Experts of a small language model.
Size: 13 layers, vocabulary 32000, 75.6M parameters.
Experts: 128 experts in each of 13 layers, 64 squared ReLU neurons an expert, 4 picks a token, a softmax router, a shared expert of 128 neurons.
Training: 376M tokens, 6338 steps.
Below are experts of layer 7 (counted from 0) of a mixture-of-experts language model. Rows are named router (the router's row for the expert), down (a neuron's output weights, with its number) and show model dimensions 0-255. Each number is 50 + 12 x the weight over its row's rms, rounded and kept within 0 to 99.
After each expert's rows: a language model's description of what the expert responds to; "comes before" lists some tokens at least twice as common just after its tokens as in all text. This comes from a sample of Wikipedia text that the model never trained on. Tokens count by the router's weight.

# expert 1
router:31 40 40 55 54 71 53 43 50 56 63 50 43 61 49 62 40 61 58 53 69 48 75 57 26 57 74 60 38 48 51 70 48 51 54 67 62 67 51 41 52 59 49 35 45 72 36 52 46 57 38 53 60 58 50 57 56 36 30 57 38 29 38 48 34 35 41 53 36 52 43 74 56 23 49 58 56 58 50 56 59 57 39 22 56 28 60 66 44 33 57 50 36 45 30 57 52 46 59 58 29 41 55 65 71 69 73 50 58 65 68 41 40 61 39 33 66 31 43 45 40 55 57 53 54 50 52 48 63 54 51 38 55 38 58 48 66 44 50 39 21 56 54 57 32 52 61 56 64 70 62 46 62 53 64 57 60 40 53 55 41 51 52 34 38 38 45 55 28 42 59 41 70 58 32 66 53 62 59 50 33 43 41 53 53 65 49 46 44 43 40 47 49 53 46 52 65 63 65 41 25 60 53 33 41 45 35 44 32 44 77 68 28 60 41 45 58 40 27 42 31 26 52 44 59 59 53 64 60 62 43 43 36 54 41 44 61 42 69 45 53 39 25 49 74 75 44 46 22 49 60 48 64 58 73 48
down4:45 49 52 44 69 39 64 55 30 43 44 36 44 57 45 44 52 53 55 52 32 31 53 67 53 63 53 63 45 61 28 42 63 52 53 63 55 55 37 55 71 62 34 62 62 51 53 73 70 54 52 61 28 39 59 54 43 45 45 40 40 66 49 58 49 45 44 32 60 51 54 62 53 40 55 70 56 62 40 23 56 56 87 45 51 40 49 92 54 37 71 40 40 54 42 41 50 47 56 47 67 54 53 68 41 37 40 45 54 47 65 50 27 58 42 42 40 55 42 52 33 59 36 40 34 34 32 60 50 35 28 50 26 72 63 45 48 48 39 43 36 52 38 62 36 52 60 72 40 54 42 29 59 56 69 63 31 43 37 39 59 47 48 59 56 38 55 60 40 47 53 45 45 41 15 66 62 74 30 60 56 41 59 68 32 40 35 54 43 57 37 47 63 57 56 50 45 85 40 60 63 43 70 70 65 41 43 61 69 63 48 45 59 54 43 55 64 38 53 35 56 50 49 58 51 58 54 67 46 54 38 56 44 34 49 44 43 36 39 60 57 37 70 58 52 46 35 64 67 31 67 40 38 36 51 55
What it handles: First piece of a capitalized word or abbreviation after a colon, comma or parenthesis in lists and infoboxes, such as U.S., Udine, G., and the leading degree digits of coordinates.
comes before: ".", "'", "th", ")", "hylum", "ix"

# expert 32
router:44 38 51 48 73 48 69 47 63 54 58 41 39 63 40 55 56 53 67 40 62 46 56 51 48 56 44 42 36 47 33 61 44 71 69 39 63 59 53 67 47 43 51 58 55 62 49 62 44 51 60 43 61 51 47 59 53 53 52 55 51 41 28 64 37 48 57 34 62 54 52 48 69 33 45 60 54 57 46 64 48 49 65 33 70 48 53 64 40 43 61 60 49 57 44 57 33 58 52 55 29 45 52 37 48 53 61 48 64 33 41 51 43 71 24 39 75 37 35 53 61 41 37 38 49 36 53 58 67 55 43 43 55 48 69 58 56 59 64 63 57 65 40 52 37 44 36 49 35 58 42 51 51 58 58 42 35 51 50 48 26 40 66 48 57 33 41 59 35 43 64 41 65 60 17 44 57 54 51 73 46 58 33 60 54 65 39 65 51 77 28 50 47 37 35 50 58 58 25 65 32 29 49 48 38 55 39 34 45 38 64 52 38 48 33 43 28 35 53 79 57 56 32 66 42 59 33 49 67 66 68 24 50 51 35 23 67 33 41 46 50 31 30 38 89 60 40 54 45 37 52 54 65 57 40 74
down0:50 31 69 62 59 44 63 53 26 38 47 55 58 64 22 45 44 39 38 41 64 48 42 38 60 54 38 48 54 57 46 62 75 43 37 47 38 47 29 64 34 34 50 52 51 53 56 56 55 32 53 50 58 45 47 45 48 33 73 48 44 55 48 32 41 30 51 42 43 37 51 62 38 73 52 53 46 60 57 87 36 52 72 36 29 62 50 18 73 50 47 49 36 73 49 77 52 48 33 52 58 49 62 34 32 44 69 47 20 42 40 56 41 58 34 49 57 48 50 46 49 54 56 26 40 44 50 29 55 53 38 38 45 53 72 64 58 50 44 55 49 63 43 51 40 52 42 47 61 64 64 51 57 29 55 54 56 42 36 53 35 55 50 50 66 34 54 55 53 50 46 28 57 58 62 42 42 53 53 72 58 38 47 62 47 73 37 42 40 55 63 29 32 45 36 72 63 57 79 47 29 42 33 50 52 65 34 72 63 51 47 42 59 56 56 29 55 41 69 40 39 67 59 54 53 47 60 61 60 48 61 56 58 42 78 46 49 34 54 56 58 61 62 43 36 68 56 46 32 69 50 60 42 65 60 61
What it handles: Year numbers, centuries and War after World, plus date ranges in biographies and history, such as 1918, century, –19.
comes before: ",", ".", ")", "–19", " –", "),"

# expert 37
router:51 54 65 61 31 61 67 49 59 40 41 38 36 41 63 56 41 51 47 40 46 52 45 30 47 71 46 58 52 62 49 51 43 47 43 64 59 45 33 52 43 51 29 43 51 52 60 31 41 32 41 50 51 61 63 29 51 60 34 57 50 58 54 65 43 69 31 60 56 37 65 48 47 51 60 42 42 46 45 46 35 66 53 40 61 67 49 52 61 52 23 48 70 43 45 39 53 72 52 27 35 49 39 62 54 59 39 54 38 47 41 36 35 52 45 56 48 33 69 53 71 40 36 57 57 57 53 46 68 36 42 65 56 54 54 66 47 47 41 35 49 56 79 67 65 60 60 60 37 62 27 43 64 42 37 64 42 45 49 60 47 18 32 68 47 54 36 63 78 55 49 66 32 42 56 36 43 40 56 52 45 39 21 40 37 70 69 25 52 29 57 42 57 69 61 44 38 47 45 48 66 23 41 46 50 55 57 54 56 49 46 49 10 66 48 66 54 50 63 55 69 40 56 50 66 43 49 72 53 56 54 61 72 63 62 77 24 57 46 33 57 44 35 56 55 67 52 52 47 55 40 47 38 46 71 34
down0:51 54 40 29 35 62 32 25 41 45 55 71 43 54 57 25 39 51 61 58 52 54 69 40 53 25 45 41 56 35 55 51 27 47 30 50 57 58 29 36 67 40 34 56 52 43 47 43 71 62 50 36 56 33 41 66 25 62 41 60 47 45 59 47 51 54 43 55 31 35 57 26 63 34 66 47 41 43 43 50 52 48 62 61 61 62 37 46 63 41 29 34 44 52 40 49 56 70 58 54 26 26 54 84 45 78 59 45 53 53 48 47 51 64 48 43 54 56 44 49 45 29 54 50 55 56 49 59 48 65 54 44 48 53 56 35 50 62 55 32 62 58 44 65 61 52 63 77 36 49 58 42 51 59 51 58 60 55 56 50 65 74 67 20 64 40 35 38 46 44 61 67 63 54 57 41 60 59 73 37 84 57 73 56 47 49 43 39 45 52 30 45 36 59 49 74 38 47 50 42 35 43 56 56 70 47 40 53 68 36 62 47 45 55 40 60 63 45 69 66 42 57 56 65 41 60 43 31 52 65 42 46 46 43 29 68 52 56 48 32 44 72 30 53 64 51 46 28 55 54 46 58 64 61 48 52
What it handles: Periods ending sentences, including after closing quotes, parentheses and years (2010.), and closing dollar signs or equals signs in LaTeX math.
comes before: "\n", " The", " It", " In", " He", " This"

# expert 49
router:56 54 68 49 47 45 25 35 68 60 68 60 39 54 51 41 63 47 45 58 44 55 45 52 57 59 28 43 64 34 58 35 51 64 59 50 39 33 37 62 68 60 58 48 59 49 68 63 53 57 18 42 37 51 68 64 54 68 62 63 32 19 45 57 34 59 57 34 65 57 41 57 44 63 33 61 54 38 47 67 48 55 55 61 33 35 46 43 60 42 64 73 49 47 62 35 47 60 57 49 38 46 62 53 61 61 55 48 41 47 34 51 63 60 42 50 35 65 55 51 70 55 42 39 49 59 65 71 39 66 47 61 44 32 42 65 27 31 53 54 51 36 56 54 27 47 62 69 41 43 47 37 33 27 54 62 65 44 56 45 41 60 72 64 60 59 37 55 60 22 27 84 49 30 43 45 28 53 41 87 49 53 41 58 44 53 50 41 35 55 32 42 45 43 48 58 55 41 38 42 38 52 56 59 51 61 46 40 38 69 48 64 43 55 60 63 45 46 66 38 63 48 43 52 39 38 54 45 46 56 53 59 55 75 58 35 50 69 32 53 59 61 49 48 57 46 39 51 44 57 51 32 68 19 45 27
down5:57 54 46 48 41 30 61 49 55 75 49 43 59 63 64 31 34 30 52 47 69 68 45 24 40 40 27 65 48 62 65 58 45 39 58 36 36 43 46 52 36 57 74 68 67 33 35 63 56 32 41 47 45 69 56 40 44 35 57 48 61 53 74 64 65 52 38 82 32 63 20 51 52 46 30 24 41 48 65 63 42 50 64 42 54 55 35 57 50 44 63 70 38 42 45 42 48 44 44 53 44 49 38 39 55 54 53 36 41 66 25 62 38 29 68 53 42 55 53 66 71 54 39 38 61 52 64 66 68 32 58 48 60 49 39 41 45 45 35 40 40 46 69 61 49 36 62 48 36 71 46 34 56 54 38 56 55 46 47 32 51 49 75 52 59 39 60 58 40 51 51 48 71 46 58 59 44 74 46 57 72 46 45 65 65 36 51 51 25 42 61 50 71 53 59 64 56 65 55 46 45 54 57 41 22 62 44 33 48 49 51 51 52 49 62 59 34 43 49 62 38 37 59 72 41 48 51 62 53 32 39 66 42 49 52 25 46 35 53 64 35 46 34 38 41 47 58 47 58 50 69 60 67 48 48 56
What it handles: Abstract nouns after the, his, its, usually followed by of, such as role, control, death, title, scope, founding.
comes before: " of", ".", ",", " in", " and", " to"

# expert 51
router:48 34 47 50 39 47 73 48 58 41 68 49 61 56 64 25 43 46 63 46 45 67 52 51 30 48 55 69 47 69 38 43 49 65 73 40 28 82 42 58 43 53 48 57 50 40 77 61 51 38 54 50 58 54 45 54 62 36 75 59 58 57 38 44 74 52 40 50 57 24 58 52 47 64 40 45 51 48 51 47 69 69 47 72 44 82 47 49 41 46 36 63 47 64 52 34 60 51 58 58 56 70 47 45 43 50 41 39 47 39 48 63 63 63 58 45 55 46 61 46 43 52 45 39 46 63 52 49 72 51 59 42 52 53 51 52 64 63 41 40 64 48 65 74 48 66 61 70 46 58 40 54 46 56 55 22 41 45 47 54 62 44 14 32 61 40 54 66 53 64 53 62 64 36 51 58 23 68 39 60 30 38 47 56 44 39 43 53 48 68 57 41 48 54 27 40 37 30 30 50 32 63 32 43 47 39 45 62 34 45 45 30 41 52 45 45 58 49 46 62 42 37 64 41 58 27 23 55 56 44 50 29 70 50 57 39 59 64 40 39 34 37 65 47 40 52 66 51 61 35 18 52 46 26 49 45
down0:51 26 59 69 58 49 41 50 50 50 37 71 33 52 51 69 46 50 49 41 38 50 44 48 60 47 57 61 53 52 51 52 48 49 57 56 35 44 64 59 50 49 38 71 61 43 42 31 43 49 55 44 58 25 46 51 63 36 61 44 48 60 50 50 36 55 38 51 76 43 43 46 52 52 26 46 39 41 65 45 38 55 54 56 44 46 58 47 72 52 51 75 78 42 44 43 20 55 70 50 54 28 59 60 68 51 49 33 45 74 62 32 60 40 48 52 47 53 45 63 37 46 35 53 57 62 62 47 48 60 22 65 48 41 46 45 44 46 58 41 52 63 46 43 49 57 27 58 48 54 64 49 54 31 55 54 53 64 63 71 37 52 78 60 67 33 50 45 41 40 73 27 25 57 53 63 59 50 54 29 52 58 58 45 29 48 78 61 47 32 87 53 44 24 56 44 64 42 37 43 62 43 40 49 26 54 51 60 47 62 24 35 42 40 53 41 68 57 47 64 42 57 65 52 39 63 48 46 49 60 47 53 26 33 63 52 18 44 50 22 55 37 52 63 52 58 57 71 40 76 61 57 55 49 54 67
What it handles: Common lowercase nouns for places, vehicles and objects in running prose, such as school, road, farm, boat, rail, church, bank.
comes before: "s", "ed", "ing", " and", ".", " of"

# expert 22
router:59 41 64 56 44 58 52 57 44 43 38 54 43 46 41 49 39 39 35 68 70 51 50 48 49 67 71 37 78 41 67 44 58 56 54 45 63 63 42 39 51 56 55 43 35 46 59 60 57 59 43 27 64 27 75 45 46 53 61 78 42 34 51 64 44 55 68 51 50 30 52 43 49 42 37 52 46 67 42 55 33 68 51 61 57 29 46 74 35 44 46 45 85 55 49 75 62 56 23 39 61 47 72 42 53 64 48 58 27 65 37 49 33 31 36 37 45 68 49 48 68 44 42 35 56 72 54 62 52 53 70 58 49 67 49 39 53 63 61 34 50 65 51 28 50 26 59 56 28 67 60 43 54 42 33 39 46 48 62 66 45 39 41 58 34 41 57 46 57 48 64 50 56 44 65 63 45 38 22 39 41 42 58 47 48 43 57 36 56 51 63 72 77 66 55 42 57 56 59 52 56 34 50 40 45 37 29 55 58 54 55 47 26 45 63 51 57 51 40 29 58 49 46 48 26 38 41 40 40 27 42 51 40 54 40 41 35 43 62 47 54 71 35 65 67 44 60 50 76 54 54 65 51 50 42 64
down0:53 36 47 44 48 45 31 60 48 35 54 35 48 39 66 50 35 36 59 66 50 53 66 44 44 68 45 56 54 61 40 49 48 57 55 32 35 71 60 66 20 49 50 61 45 64 42 47 59 54 47 61 27 50 46 27 57 33 60 44 52 83 35 59 36 61 47 97 39 70 64 43 48 35 51 55 54 43 52 56 44 44 61 46 70 51 30 46 66 59 44 36 43 52 44 46 41 33 56 54 33 37 52 61 60 37 30 54 52 58 44 36 61 44 77 40 45 65 40 48 71 32 35 51 76 56 52 57 53 65 40 66 57 40 66 52 52 40 64 63 55 69 57 52 56 59 46 36 42 61 53 45 46 36 59 62 67 54 69 57 47 80 27 78 66 44 48 61 44 49 43 33 19 56 41 59 41 51 43 63 46 49 34 23 58 56 45 61 44 35 38 55 44 23 28 47 37 45 41 52 54 76 45 62 37 61 54 34 42 45 54 68 52 63 49 56 48 42 42 51 65 45 43 49 60 69 39 39 49 61 39 53 48 53 55 52 45 30 36 60 42 51 44 70 46 64 64 66 46 49 44 48 49 46 71 44
What it handles: Words describing placement or physical features in descriptions of buildings, places and organisms: with, located, built, contains, situated, as in square with a spire.
comes before: " the", " a", " in", " by", " to", " on"

# expert 21
router:50 49 69 65 32 48 65 27 35 34 61 45 54 58 53 52 73 51 50 45 38 61 34 60 34 62 57 35 65 62 45 29 34 31 42 50 48 59 51 64 58 66 44 49 58 36 61 60 31 43 40 71 34 47 40 53 38 44 30 23 57 37 32 41 56 41 53 43 46 60 49 57 51 32 50 49 75 36 51 52 61 50 65 44 44 48 48 35 57 43 54 71 43 56 53 62 44 46 56 37 70 44 36 44 65 35 39 44 65 40 72 35 45 68 53 74 42 46 65 29 56 54 49 60 42 51 41 42 40 56 40 48 50 54 74 51 58 43 38 58 45 32 35 59 68 68 42 56 49 57 32 32 72 29 70 49 62 41 47 64 54 60 23 38 84 70 57 62 50 45 37 44 33 68 36 50 29 35 49 77 55 53 39 33 57 60 68 41 57 52 37 59 57 42 54 63 38 41 57 52 45 65 52 63 58 39 60 57 46 39 64 26 42 48 55 42 38 50 38 26 43 50 50 56 57 58 55 56 41 68 53 58 49 46 62 53 57 53 65 42 64 42 31 52 60 84 42 68 36 42 51 28 57 61 55 52
down3:44 28 52 65 52 34 56 69 57 59 49 43 62 39 43 54 49 51 34 31 46 52 59 56 25 47 57 48 59 52 58 58 56 42 44 51 65 53 72 49 52 68 72 53 33 49 53 67 54 59 27 72 55 37 40 66 65 51 73 71 48 71 58 27 35 61 47 56 46 45 53 51 43 37 72 46 25 42 42 71 55 68 32 62 51 65 58 55 47 64 64 37 56 58 53 63 41 41 67 42 20 51 35 50 65 49 58 70 57 63 55 43 43 44 54 57 59 36 85 62 58 49 60 43 66 35 60 62 35 63 64 37 48 39 56 24 64 43 54 37 55 56 66 60 26 31 58 54 47 68 55 28 61 34 48 53 48 62 51 21 63 59 45 39 48 49 72 45 47 30 51 33 51 53 50 36 48 43 46 40 54 47 64 56 35 48 59 65 53 23 52 31 67 45 49 54 41 34 37 61 61 51 45 43 62 41 38 43 61 47 47 66 53 66 47 41 44 44 39 58 35 54 64 53 43 45 38 23 82 47 54 43 52 43 39 52 54 49 51 48 45 61 38 52 30 34 49 44 41 59 61 68 64 54 34 26
What it handles: Words in names of universities, schools, societies and committees, especially after School of or of: Management, Law, Institute, Association, Vice Chairman.
comes before: " of", ",", ".", " and", " in", " ("

# expert 13
router:38 40 68 67 46 32 48 45 55 50 69 68 67 48 67 41 72 53 43 42 27 61 60 45 43 57 38 46 56 44 50 37 42 52 58 52 36 45 45 70 62 56 69 41 53 50 73 53 48 45 36 66 47 50 58 50 64 44 55 37 58 38 28 53 44 55 41 38 59 47 53 40 55 34 40 62 42 51 53 57 57 49 50 63 37 57 64 54 54 22 57 60 59 44 63 54 32 58 65 66 28 45 40 81 50 52 57 31 56 55 27 60 46 69 42 53 50 72 64 40 50 55 40 51 51 68 62 59 56 64 54 29 54 44 57 45 39 54 48 61 61 31 37 73 40 66 67 63 33 50 40 38 44 41 46 63 56 67 51 51 49 67 48 57 67 40 40 59 63 42 41 54 46 31 20 60 18 38 28 69 41 39 37 49 20 66 50 50 41 65 38 63 58 46 41 55 48 39 38 71 29 61 74 42 57 56 52 43 41 43 60 61 63 45 60 61 40 62 40 53 47 56 37 49 41 49 55 40 58 52 73 69 63 63 60 36 40 60 41 56 41 38 57 32 37 64 21 65 46 30 51 24 71 39 52 53
down5:53 48 62 59 70 44 58 65 34 38 42 35 51 50 46 54 62 32 46 35 38 41 39 35 65 59 78 59 69 44 38 68 22 63 62 51 39 41 43 43 62 55 61 54 52 56 48 56 35 52 44 29 50 58 60 85 53 56 46 52 61 46 62 45 32 51 56 58 38 32 53 57 31 69 44 43 45 31 81 32 49 75 46 57 57 55 43 53 46 38 54 38 60 60 56 51 51 49 48 42 74 50 40 51 61 51 32 58 31 39 51 69 48 36 58 61 34 50 43 71 39 87 34 52 65 46 29 38 45 64 35 40 39 76 56 41 55 61 56 10 55 55 38 66 50 42 60 36 42 59 37 60 44 68 59 37 64 38 67 38 56 33 56 60 58 51 49 25 48 50 79 59 37 39 47 58 44 59 64 45 43 33 43 66 56 52 51 40 53 70 48 69 65 51 34 59 62 55 66 51 68 53 52 59 52 35 38 35 48 49 34 47 57 45 43 63 48 54 40 62 30 40 43 30 54 46 46 52 52 67 45 33 47 50 66 40 51 50 46 60 32 47 45 54 37 45 58 63 52 63 51 29 52 68 56 55
What it handles: Nouns naming an undertaking or product, often after a possessive or adjective, such as project, album, program, campaign, work, group.
comes before: ".", ",", " of", " in", "s", " was"

# expert 63
router:62 54 54 50 34 45 64 21 58 51 56 38 54 51 55 37 55 50 47 57 65 47 44 64 58 50 47 39 37 37 54 65 53 62 41 64 56 63 40 50 40 37 48 49 60 58 29 54 38 53 47 32 51 79 48 57 58 45 52 73 20 56 54 42 53 35 56 23 63 47 40 59 60 36 41 51 38 61 58 52 31 47 64 51 50 33 75 57 49 31 35 82 51 50 33 49 41 23 46 34 44 37 57 49 47 39 66 57 36 32 57 34 57 47 68 36 35 74 71 63 42 69 45 64 34 49 61 49 46 49 42 62 50 53 59 46 53 20 58 46 61 37 41 61 46 34 62 38 48 46 52 41 52 63 40 56 52 49 51 34 64 83 54 59 56 53 58 49 61 57 58 27 32 18 59 62 36 68 58 58 69 59 51 45 37 58 59 52 68 45 45 39 55 56 48 49 49 37 61 58 54 58 42 28 52 53 28 35 49 37 76 49 59 69 69 42 61 39 45 50 36 65 52 54 55 31 55 45 62 28 63 66 51 34 47 46 26 54 35 37 40 54 35 66 71 58 61 51 49 56 60 66 59 39 38 48
down0:63 36 48 72 50 47 49 41 53 51 54 39 57 46 59 53 66 56 56 37 53 33 60 58 51 64 48 25 58 28 19 53 75 55 32 60 39 58 41 62 68 34 78 32 51 51 42 80 59 43 42 58 54 54 54 48 41 53 61 52 65 45 37 60 39 44 75 42 46 13 38 53 43 52 58 50 24 40 36 50 39 59 37 33 52 49 61 41 51 30 50 54 36 48 45 50 42 47 73 55 69 35 24 59 45 48 59 63 52 38 39 30 54 58 49 36 72 49 35 69 53 47 38 52 50 58 39 74 52 73 41 66 31 52 54 60 39 39 38 67 30 61 58 44 41 50 58 44 53 51 39 39 42 42 48 52 52 34 57 51 66 44 53 53 67 31 51 64 40 49 51 44 51 52 32 70 41 45 60 57 57 46 50 72 77 53 44 46 37 55 38 76 65 30 56 54 33 52 40 49 65 52 52 60 44 78 62 42 58 50 43 56 39 46 37 70 52 63 56 46 59 36 72 52 38 71 56 40 35 42 50 60 38 45 70 35 48 64 43 39 48 47 34 26 44 60 66 55 54 28 59 42 50 56 63 53
What it handles: Field labels and section heading words in infoboxes and tables, such as Competition history, Genus, Candidate, Coordinates, Transfer fee, Members.
comes before: ":", " |", "\n", "==", "---|---|---|---|", " =="

# expert 55
router:55 45 47 43 48 49 52 37 41 37 55 51 48 66 44 52 59 41 49 39 49 53 54 45 41 62 44 71 49 62 58 59 32 44 74 48 68 63 58 33 41 53 57 50 43 39 64 67 70 69 66 55 67 27 72 56 52 55 41 39 36 48 35 68 52 45 68 50 52 40 49 70 41 31 52 60 44 69 31 42 40 75 62 44 47 39 80 40 62 32 45 46 32 43 39 44 29 71 61 52 31 36 36 59 44 45 46 60 34 81 29 44 59 57 54 44 44 48 60 53 76 37 60 75 63 40 35 37 52 38 30 64 60 39 56 52 36 48 56 41 70 47 49 48 37 39 46 54 44 57 46 55 66 56 58 32 42 41 67 36 57 59 29 47 46 41 64 49 44 48 65 27 43 58 66 52 49 50 38 58 46 37 52 55 67 33 65 28 55 23 37 30 52 61 50 62 57 49 63 44 62 21 31 63 50 69 46 44 41 58 47 35 49 41 47 48 56 64 62 50 65 44 47 48 52 51 45 35 79 25 45 55 58 45 46 73 39 32 54 60 33 61 55 56 39 42 56 58 62 40 42 56 62 43 51 78
down0:41 64 52 49 58 45 84 53 36 37 41 48 49 70 44 58 50 50 52 64 42 50 47 67 63 50 46 51 53 50 59 53 39 73 50 69 37 49 52 65 54 69 45 50 35 53 59 65 47 34 38 44 59 54 70 43 67 69 51 60 34 62 37 50 54 47 34 54 67 78 27 46 35 24 42 54 45 48 66 47 67 55 53 41 50 63 61 39 49 37 52 59 45 33 54 43 62 27 41 80 32 56 60 47 51 44 57 49 44 42 49 40 39 64 47 36 25 59 43 35 49 43 56 64 48 48 42 66 42 56 38 45 44 56 56 47 53 47 41 28 41 57 55 57 55 37 49 66 51 67 54 40 80 50 78 52 50 59 65 57 68 63 68 75 52 61 47 57 52 55 64 46 46 41 46 64 61 57 55 55 31 55 74 22 58 58 52 39 16 20 33 49 56 75 46 48 56 33 50 69 42 41 39 40 45 47 44 56 43 48 37 67 66 53 58 61 33 38 68 54 53 53 39 27 37 49 56 38 50 48 63 38 58 44 27 30 39 51 40 52 43 39 38 72 57 48 21 39 48 42 59 24 62 51 41 50
What it handles: Area and measurement units in infoboxes, such as km², sq, mi, plus quantity and reporting words like million, total, average, said, made.
comes before: " that", " to", " /", " of", " in", " mi"

# expert 2
router:55 43 53 29 25 36 29 38 47 50 45 47 67 65 51 58 70 46 30 52 60 37 52 56 45 43 46 43 64 64 63 68 46 47 63 57 45 58 55 51 58 44 66 59 57 36 70 52 68 51 40 65 44 40 49 63 52 38 81 68 67 48 49 40 44 33 26 47 41 63 65 63 52 48 70 45 71 71 68 30 54 33 43 51 61 58 54 47 51 49 52 47 52 59 28 60 52 41 27 62 50 57 37 54 60 38 68 53 35 41 35 45 60 42 46 59 41 70 53 46 40 59 47 50 66 26 54 40 36 52 51 62 63 58 55 55 62 63 46 39 51 74 38 52 43 57 48 49 29 48 59 60 37 67 53 53 53 51 78 68 45 91 58 37 42 46 35 54 39 42 58 42 47 57 52 42 50 46 18 67 72 51 52 54 40 33 60 60 31 69 58 33 40 36 28 50 48 44 38 51 61 43 56 40 49 43 35 55 42 34 37 42 49 39 62 50 59 50 20 45 51 21 49 39 33 61 34 53 51 42 68 50 48 46 64 66 45 45 55 59 44 66 47 48 43 31 50 72 38 64 29 36 47 26 46 58
down0:55 57 36 41 39 66 50 61 81 65 72 47 60 37 62 63 53 67 44 62 51 55 59 67 38 48 56 44 37 36 57 49 71 43 21 48 50 58 55 39 47 57 44 64 39 58 51 48 47 68 56 60 58 46 25 48 47 50 61 48 35 26 33 43 71 77 47 61 46 52 38 26 60 35 33 64 41 40 27 40 48 45 48 52 52 61 56 48 45 53 53 68 95 44 51 51 55 74 57 35 39 71 53 33 51 43 59 48 30 28 74 44 54 53 27 48 62 44 52 52 41 46 67 58 51 48 32 45 54 46 39 32 49 53 71 58 44 65 55 65 56 44 44 51 72 49 19 40 32 28 73 51 46 42 32 59 51 38 73 34 44 29 59 51 48 59 54 50 44 39 37 52 66 48 57 52 42 47 57 13 53 66 45 64 41 56 50 39 61 59 44 51 36 63 55 52 34 40 42 46 51 47 55 49 73 32 63 65 54 57 34 32 45 57 59 57 56 42 52 50 57 44 25 64 53 61 38 52 56 51 51 58 59 48 52 29 40 39 31 49 55 51 58 46 59 69 33 46 50 62 60 47 54 59 62 38
What it handles: Past-tense and infinitive action verbs in biographical narrative, often after he or to, such as defeated, joined, returned, gave.
comes before: " the", " a", " to", " his", " that", " him"

# expert 6
router:71 55 62 61 50 52 64 57 60 52 67 48 69 49 40 39 34 45 54 22 41 64 26 62 33 46 20 66 59 63 58 39 55 47 39 44 46 77 53 75 56 40 50 40 57 53 40 57 39 50 58 57 55 52 57 55 57 52 32 31 52 58 54 37 67 33 50 40 39 51 35 47 67 35 40 57 63 54 62 64 32 44 55 68 51 63 57 47 40 47 36 73 61 39 49 46 44 29 32 59 63 54 51 62 23 41 59 50 34 59 58 39 58 68 65 51 15 62 63 41 44 43 52 51 53 48 50 60 26 34 29 43 65 34 63 60 47 30 47 41 53 34 53 58 57 43 55 42 70 62 48 23 34 52 47 59 55 47 57 43 49 66 55 49 41 41 35 50 42 49 50 42 60 63 48 57 70 60 30 64 40 46 76 48 35 64 46 59 50 47 36 32 42 63 45 57 52 27 39 47 73 52 45 55 47 73 59 49 30 50 46 46 70 61 64 49 67 36 26 38 46 47 49 60 41 57 41 74 49 43 71 57 64 28 41 46 43 62 81 67 49 50 66 65 39 46 39 46 53 41 62 48 50 42 46 35
down0:48 49 45 72 55 45 46 48 45 49 39 17 45 34 54 63 54 51 44 31 54 37 37 38 62 46 63 56 35 58 64 25 60 40 42 44 45 46 69 53 50 58 44 39 32 32 66 48 48 58 74 41 63 62 70 40 52 50 53 57 49 43 45 30 46 53 32 50 58 66 59 46 89 30 42 38 43 53 37 46 38 66 35 63 59 41 28 40 80 51 67 60 48 61 70 21 43 49 51 49 21 65 48 49 54 39 48 52 37 51 41 32 55 56 64 37 41 43 41 45 41 66 29 52 42 42 37 52 24 38 51 39 51 38 65 39 43 57 68 40 47 46 47 38 58 54 61 59 37 68 55 36 46 60 61 56 63 36 60 60 59 51 46 64 56 67 72 69 56 44 39 18 49 47 52 73 42 36 53 40 43 55 64 55 41 60 57 38 57 80 44 56 57 48 75 46 57 39 63 45 33 57 35 66 64 34 47 44 39 48 62 66 65 42 45 67 48 59 50 53 55 35 58 44 26 42 41 52 54 46 48 57 69 45 55 51 51 63 65 61 41 55 46 73 62 47 56 51 75 73 32 44 41 59 56 49
What it handles: Field names in infoboxes and list entries right after a dash or pipe, like Key people, Headquarters, Coordinates, Species, Length, Born.
comes before: ":", "==", " |", " ==", " by", " also"

# expert 61
router:42 50 44 41 63 54 65 33 44 48 31 52 51 52 60 61 69 49 68 30 46 56 67 61 48 57 66 37 58 35 38 42 37 69 58 79 41 53 50 68 66 53 36 37 45 44 61 51 52 51 55 55 46 50 36 60 70 58 57 37 61 56 31 42 52 55 55 48 72 48 62 35 45 48 50 70 41 37 69 62 56 53 29 54 29 46 54 32 46 30 42 41 60 60 67 56 60 59 51 43 57 65 37 59 45 42 52 43 68 28 36 59 45 61 65 56 33 61 60 47 49 64 64 44 53 43 44 53 39 31 48 23 58 45 48 49 59 63 54 56 51 36 36 35 38 54 54 32 43 49 45 54 50 54 67 46 29 74 44 41 46 45 54 62 63 82 56 55 51 43 38 53 48 41 51 66 31 34 50 61 63 89 38 62 41 78 52 36 36 63 54 53 49 57 61 49 57 46 32 70 21 63 54 29 62 19 43 54 39 45 46 30 57 57 36 43 49 33 53 50 61 46 43 56 68 38 49 45 45 70 49 73 43 37 55 33 73 40 42 67 42 32 49 53 50 70 31 62 40 59 57 33 53 63 36 55
down1:44 58 73 54 49 61 31 54 47 72 54 47 28 53 63 54 25 52 51 43 48 52 33 56 59 36 43 44 56 32 55 40 32 57 40 69 41 29 39 50 79 49 54 65 52 37 40 30 63 48 64 51 38 58 79 49 56 69 39 34 39 32 59 55 53 45 66 46 37 53 58 53 60 37 57 35 50 49 71 42 38 38 38 71 44 30 72 43 44 36 44 43 42 42 42 37 53 74 43 28 55 54 28 39 58 44 65 43 40 34 40 47 55 39 75 42 42 57 56 42 41 47 49 42 48 33 49 54 43 52 51 85 73 50 59 49 57 55 39 07 39 53 51 56 52 51 51 56 41 61 57 67 66 48 38 53 50 52 47 47 64 61 39 67 33 49 38 34 60 52 50 76 45 63 32 44 36 60 53 41 49 55 56 44 38 44 51 52 71 66 55 76 47 51 61 68 61 59 71 54 42 29 60 78 45 37 51 61 58 55 73 35 62 50 48 42 42 32 58 49 51 40 48 61 46 61 48 45 49 45 46 44 58 72 53 53 58 66 63 63 63 59 52 60 57 33 40 55 57 43 45 34 22 43 63 39
What it handles: Words naming armed forces and governing bodies, often in proper names, such as Army, Navy, Air Force, government, Council, Corps.
comes before: " of", ",", ".", " and", " Force", " ("